python train.py --d_expert=192 --d_shared_expert=192 --moe_layers=[0, 2, 4, 6, 8] --normalize_top_k=true --routed_scale=1.5 --balance_loss=0.0131 --balance_bias=false --router_bias=true --init_std_router=0.00919 --learning_rate=0.00334 --beta2=0.99 --batch_tokens=[32768, 65536, 98304] --max_seq_len=256 --dataset="wikipedia_en"
Below are experts of layer 4 (counted from 0) of a mixture-of-experts language model. Rows are named router (the router's row for the expert), gate (a neuron's input weights, with its number), up (a neuron's input weights, with its number) and show model dimensions 0-255. Each number is 128 + 32 x the weight over its row's rms, rounded and kept within 0 to 255. Numbers have three digits each.
After each expert's rows: "mostly gets" lists some tokens that are sent to it at least half of the time. This comes from a sample of Wikipedia text that the model never trained on.

# expert 0
router:137067126108121134154156140167081131165069130072163139171216101111093153151094108070094129113140151156111156095173088163103179146110132113115110184150105148152061122102141137149124153074108156154153098099091127108134089159170123110100163117196147139060117123156139124128163148132093120106140133177125141094117098184082164170144117122103090116181132133179125094165150164063091173164113164122148109151142105155143139096070128153112187176108134165061173113079156116150157165125131146048096157075129141159069098137135107175160107122147131106182127087108096103123106106143125124143100133134113128143149184155178126114092080195179076103062104125185170139124127138098051155155146185131138124140146156132101126182114067161113104106157158099172087159070093119127132185107177132
gate2:154149109151177166104133094079122117135138119117120175122145164138170136114172130137148128140131139212122116147141114095100136109056125134164154137124124127162182079109122104095039149132128087084119149142128110147175131063156143124166107147115095132137128148110134127082156116142117141128062124144116138193213184163173068131111169126159200119143091157114150160132140098125147066108174111123034186118106105176085134145139126109133121047157089101101061111116108131098084071126174135175131156117136111172121176149070173111158142118091134125114144158184162139097168083099143118061164152146102107119127081120123076114129173149128187112124149109117158115083148135106159102148063140104117197142116098095168181049119170119175176179127140150149136154103154076141095127117094193
up2:153143130160199136122131099098114163139140126146104196161091153127168133148135117107141111105129136221096124155157109112071097129077156123155146134118131152178143121100125138105084165123134109097159149150117109142155160059157147108166106129131120117103118129106134153101159122128138125072121122126113198149200137149163074140104155131149206136173104137154173220161144103107137049121198129120061200131116092186117133144132109118076118048147113089062060127103123119146119100098158110173135173132145100164118165131082168094159153137091132112112160180153144124109162098121123132042164167141096130150152072119143094105114200161146207091166139112116140123104125135112157077144046141119158151171146115114162171063117146120165139184134162147159140162113171091165111134123067148
mostly gets: " Republican", " Conservative", " Jones", " James", " Jim", " men"

# expert 6
router:132083120129126130152128163167138117174064131087135166196198108107077164168120119079104107118139165145126148107134101154138191137092152100104122174163135154132081135100134125144130156055112143160131105088086103115121069148187098094105153121169135131091135151154145130132158145127112140089141132160132121104160083175076163173153094105113065132188145153164115087169161117068107162155112144177138126183162127173127131111074146161141207168128122148106181112093139123129168156120115146073103143096134142178079119129143094178191120155155143091174138114136086085126068108126088126154115101103110127137142191114153116083112074197175015110067105108179161114124135149115044177114153161134133094109125149140097123179103105139118094099147161111161098147055104145111128178101173120
gate0:141120148147127090152130139128140093122155175165172153124107105134110095064158091154119126122101163155182104127084167101150108055124145143132114183081113119105167086182122137087179111192153119142147181170162104139159207086142135184149143125078126087129123116121160158129112132150114145134054072097106111167094158146128085068100149129140142110130108101064107101108076174203128060083140108101095164103105154104148101154149126084149127119182142127119127144197111070107062148167163149075137033121187147149126167081090118122095108114095145227090139075153184187174129127108123164113109079160107100111112153176139116153122135073145120103103137118162118146100116151146137117186103150162126152098116074104104116089145144099140165144116139178101168134140088119144135156075079146
up0:121110173149167126079119138116167097154164142148160177105125138174135101101161136148130125110063147139172103177080128104169110080154131148155112139102148097121173067172100089094125109148194102124147189140168114154174153084114173149127099139085102107098158148110112170095132126162147137161061100098111163166080169119143122084111124114123112106086130079105114124142106127142176091123096095105091140085081174115175119121128068109144146093121127148147132127136069092084071123181148108115150085162115101105132189135032115136058115132070137156130164122175189161157176113140149139101123116159145122078077128172116089104170143089114121154140124128106114188081173072176157073147140087118097159132117059081129156080133149075187173172092121158106188119143122056153183127121094168
mostly gets: " Ar", " Army", " Air", " California", "ani", " Genus"

# expert 12
router:093175091104146108157129068163092123106121072119155087148138140122073178152103114085045119085110082153111045095156126123132131155104101097100207114183127193142150159103165145130160131056068078139150107106103085089099165184082127126109210133128151116166121152116182105109151122172135117138142139151148098107172125160126140172111128099119070103144102129167183076118178107120115159145141127154145132160096127120145170139084143144112090129128151167105173145104152137161182117093115063087111139149065115085146102081159079143075086113129099081135098126115169112084125137118150090145173125130168060158154163073126171103148093110149104099119179056098184155164096149107114110090132089100139089124152142122122079141114117175087075103142144038062130154135125121120119142112105133
gate3:152111193168118117144162123141126119167173127164144118074096167110137121094155121180117119140142044158054159098111135094163157114161082162122171123110125023077168163166075125092110126093093114175080143113161121153143134142095111116130108129114147140166120138128177182104137158121161148159129112117103069150180157105129145164091127043157150167068106186091145131062173089222169110154122123123157125111084109132123113104188139113144112104157141167079147176213079084099139153113107095122135154113127125134092136114122184109130154118093144131099148145159115098132108076112159148146115115138174082090122099144170072175097163080133178132120129173112139162124166128154156178077155119161108175108127121149126147076177117111147080109184130105060183114166117107129127059136149133
up3:148150208155140142163145103156131110178175128140153126062077203105157111076154132145078123127130071167087178114112189108146124082146084116103115118129137000076206154148090097115139150088095136172049142130147096163139142174138127122131095144107130094115102133123156168125138153140159114168137138115123098132163158095165153106064155095154161136068117168096126138050174119214141115147120143142127088136130134145140126113204156102128150104154145174110136171198090100105123159129125091128125143109154122141130146084133190102109139117104139108054153131168118080138115104100156125151118102138192093103135109160160069171106179109109157136123111137115174151115175112170164143054143107169090143105120138132136178109140118108155098145164103134078141130204125132148136060152174128
mostly gets: "',", ");", "=", "°N", " :", "\","

# expert 14
router:122118128107111113159204149137081121156080114119185118133171108073116162100114065104104185055105146121095158094194082199104091150141141056117079162178139103129086159100157143150138133094101138112150106130109127126167124127161190091100118155161073141155121099164109128141132177136133151098137167136113158093151127164159149120100119100109076080134175106175127100162135178094101155143150171140146083177163125174154175149071149103121162195145079171124183093086143130149164183127139092080101164088130093136125131080151078142126130183153115127175112076112121138119083098145137119152151099152087068168178167116184124140094056211155140135054138147144139147121138102112126118098121101152136099124108133131136127158132117151110177142129181137156061100042140123170104137110186105
gate0:166172140159172133133108129127145134134116143166147214082056153127159129148185076181086146120099130090100127179125098104119156105173110161106150145156115088119151127169129083148137115171188182180101132116115091089137094087161161125081095082080157102190120088099091145074130130042110057099165098118151115134140156061129066119086147134159115118145146144141160180124147152130111118126097103137157135155124132157097041069136132111135184146183187159125091082135088102148126115204135156058144111133122141073150117116142188119126096167109080158110117168160141186137131042141155127109129102095105085108117088130151140160133088135101187132139200206113160104087128118106133121121097149088132139083126116131152139136121153139146145163083137144163105156088093130110125157186082141
up0:152187131159168141088091152125123115135129120179144215118037143127155128108182102148117178101082117098116139173104095109131151101154089165110144151137126074145138099156110108152139143151138195176086146132162075103135114081158194115123100106087171089161123091067103142072112146057121105093152107078156094150143185084132094145106195141171126124102136135109161180137139175162121124101118093130148112146150135141116040087151150134145166138160183169145097080143094094127118121209104163058118129130093147059141105115153192105129118128117083135145101144137144159138129033172146137114128073086097120127119124126135161174117084117126199162102195211105157136082124148107144127087113138096134170084116127124156159120105125159149107164074151155154091156132093133120139120164079154
mostly gets: " W", " M", " G", " T", " H", " L"

# expert 8
router:102067120094153132167181140164100192187072090148102151195168098107100127148080145119114160135130154117143154150164126154093156148135149137128097198147090118129102143117106133152098136100090178153111100077090182121134112159150143115116117094192136129070117128146119122163154160111123192094132096139146195082089095169138130187129132147100123090107136145185088109148176151062089115178134109133146116174145142168172134118112096148117139174101120135092168139067138121160148155123131114083162161032134167136113075137127135160107112106133108163150140115143084112165093157148144129141100075114147127154156153155158156085093155195166126155083105131157169132106174097072092181130107204122166147081129151136103141161078058138119154156149154077213080135098095089121120180072192117
gate5:192130158107095177090130161095173103069136168149136143126138157153066128139192094114162181123127192163121172067146145124149099121112103151112109084109103141138152129162091123131132111134119124121094189150167117176156145103115101195083107162101150138153129080173115120181101112049135190019153059129090148112114130109137126126099172139122120086162112149137104143153125130102128097065122159112160148053148168111157123127132098133142065116129053100119148152149116079116122093125129189082164126075182172127138139109081138105079241165105124148061150107195153120122133142122191113158170156110146162136137082087116122138122117137111110129127151139103102186111129072104130116216071137126122119148124138098160147149124123152148117133120120088085131084059153110161102115092117100
up5:175129177087093187151105161068133106087122164179131179116163165170084126138180099057169181142100174151145189088143117145143124107137118113105099106138095132146144140177074105111124125134119118115100163130176115148140147137150104206098088154079154141140147089151115088177126114066175178042156107144086170102117119115159113118123156176115121048089132162149121123166126122100146090067115128098157152049158124117145132152121129150122033095104106090125120168150116090119135100123135168068153142073156158138128143110069135107115236158125110134041147132175139116139126139110171109112194152126131201131116076093114122142122112146103099151125133149121124191115142113104113133205051138107131115147119136093141137120119090144148108119113119079102141078070160095163111119099142100
mostly gets: " ", " (", "(", "′", "_{", " ["

# expert 2
router:167057150126116156086144160136119090142085161126145154143159084139105152179085095123163143117109218119091178121153097158101188124131154145129089133139121089149099133099131114140148112129154168100184097112105089107128121160207134175113141099186152180085109067130104128152172115144099128093161128144092147094100083149096162098114129126115133166176167128182078112191126171094131219204087129151149086108123105141127137119052129172150156156122154104068166133074139115135121156120107122115114143125124105142123101106132198192192080128137104124186120040114088107127112109124105107163087148111106136116172126164085111073096120155147061165130107196142134134126137109126086158198138165137142129142129164154107102168159053150112106103095151170182077127118142099122141181113182105
gate2:139132132187166123092165143158125134095110111061149163086117087166153118162121125125170073188091103134085095156123159140140117102166053147119167122124126152097162127164104136114126128140161132100152085105186100116141120091040162119221142097117180126086152098129099163089151154131161134144071140134120145176130113116139045092134089217115118155115163071142123080137139060184118156110131144151111168063115128132146160183129121179025146109154137129140121116090113132127122155113184129102154061130149087095173154188109177101169093087119122141122107129119157156112160099202166091137104127144104152075091113103063180115147123085135137133132141102104141156135103138164146093182091135080116116131105084128231102140128100109140157128081153158106158131113135135110099102095088155
up2:156116133140147156138112122174123091108162108073151152121153070181162148116144097094195112168117100090113114191148130119147150078178007155140138129102180120165149128133142099116146151159170143137148119104161073134114129095079158145193156154118157115118177109124140149091140169169157128211087155142139186187104142113119056084109111203118171137123143061164109084114105175128133164118120152126081155066077137154129119153129115147081133128107136119147148142085100159130101161132191185061123070131125084134130175167129151127172070078109109159110126098128138160131135127149171089110105123123099133076091117147092143123114120104091116129132099105147149150121093095109148126203105184171147135131129097134238163111115082104122178119054129159113088155136149075077116122125104159
mostly gets: "==", " his", "===", " This", " such", " •"

# expert 7
router:126084128117135113135160125163136113143059112095159137189212095115106111148101139067108144089133146129127167095174113168095201151091136109108113166165099137152059136091141134134147131069114169165154093119105151116139117163186115087095141111189142135070113145170129139130171156161090111106134114154130132103133097184080165164145112134135086128166135124151103086189119171052109153165110117168156087145135086169126159102085121140133175202113123173058186107071145145158179163121129127075078156068124137162074091132142107168151111144159118109187098089129092115129101114141102141130119138135103121140166185149168120106079099163162062121069112119188175131116128167115066149160157178134164124128151154143113130179134068150120111105143152116166108145066096128114099182103212122
gate3:149148130122159088117102101090194096158120148158111124129146118118155108114152090133073088093104172117047106092096156130164114096132146134103096140117130160117152130144125149075112121161117121134072143127175128123157103081178142116093108131064127138135137173114125152145092095135108153161128164111131159129146107119184054123134179226178131165141109130108112170119106120163148129088125123123055182154112157096142082055182115082110149106146091208181124098157142110076092107147181146091125127091145114124150226104064081079165172116072144093102166151136198129161148135127156166201083127135168115076133152166145106115188103145107127166144125188078123134118115102138106095088059137072134117107116090137135130148129059111159129152116055107099182089131130104142084158138108126
up3:119146141113168087129078110119208107164129176129152121139134106121161112081151087110065077075133204160127080100116142158153122115074151141148095155108118145134185121128122137101174127154093135099066143140133116123133127058144102132091106136061063136130101142104134133181177115156109111180112155101172143124127113068193108114179142197163139171128088147038138147107089093182162172108154105110062148170066121134144055077150142079101166130110082188187127099154124129043105141159126154119135155060127084156163197150094096091172141111130162111070120151145198132148167126094119160153087125147164115089133162158149098156143087128101140191132083184077124140180125078158111122102073130141136132099130120118111130139155105115138112170116086128103131113125111103129112130140121124
mostly gets: " Act", " Me", " de", " UK", " \"", " Council"

# expert 1
router:123089129114119123138156134154101121159062106108154135191216102116093136129071120066108146103166125160116149111162072171119173141090139104131125186160096153146074155097130163143155146096102167156158114119118145108127107141181104119081150112194154135063124153149116104142168126118106121114143123135130163083127101178088184158150117131146084129182144127166103102184124156058109166159119112148117126162131115155133152097068133141097220188116111172106151141053142144133162158120117129044095165096106135153084114154145085176157089127159124092191106135122085097123150121165119120144093133153117117126157204128159159080069099177174073125043120090211173109128136140109052122149169143143144107122150154135115119165118071154112099090163134121166085135091102106123106190125165127
gate2:160151134135098191139090108100100069095169161134110103125113132167150109124152170155159141056149153184075042145069099161155147098058154152153117108134082133135125175143133112096106101169176127124134196187122094140165076082117112068158089089147170114125131114080043115097060140145127139094130156134126120195107116075124124127114112133111143086131137108115103102145025106145145067068123105130153100108096138147135081123160163145164153157132139108138074061137091150097111114110148101096150076132103159117172134157097211089171096167123170114113159162109130118161140141149135101096125146166121142077114082145096138203080123107083151169107089142111090179093156099155112156083136153052104139102092116151139179115137187134115119142121102097072105106146133102141132096163135124
up2:148134125132084175149090145139092080110143129118106079128120145134144125115130183198138131071159138165069047144083100149143162121048146151154099111124086112137128181126111143105112086153169162118155214180140103133167102091130133091167073111151175102117104142099051125092091193154141117093136155143109162183120119080151121137121114137100137087116133112131119062132007123139147094055152104133120108138109134177138105121136159142146137176104136119145092058116117174103141126105141123101146098122091122120191133146102226111192101192139181109087149155115129088129119178146109112098119136156136138104131071153093136170077113110097131204082103104111061147101144108155121169056163167070099141113104127148136149127147182123117119146127112085096122098156114108163096117159143097
mostly gets: " st", "′", " Richard", " Rock", " Michael", " Muhammad"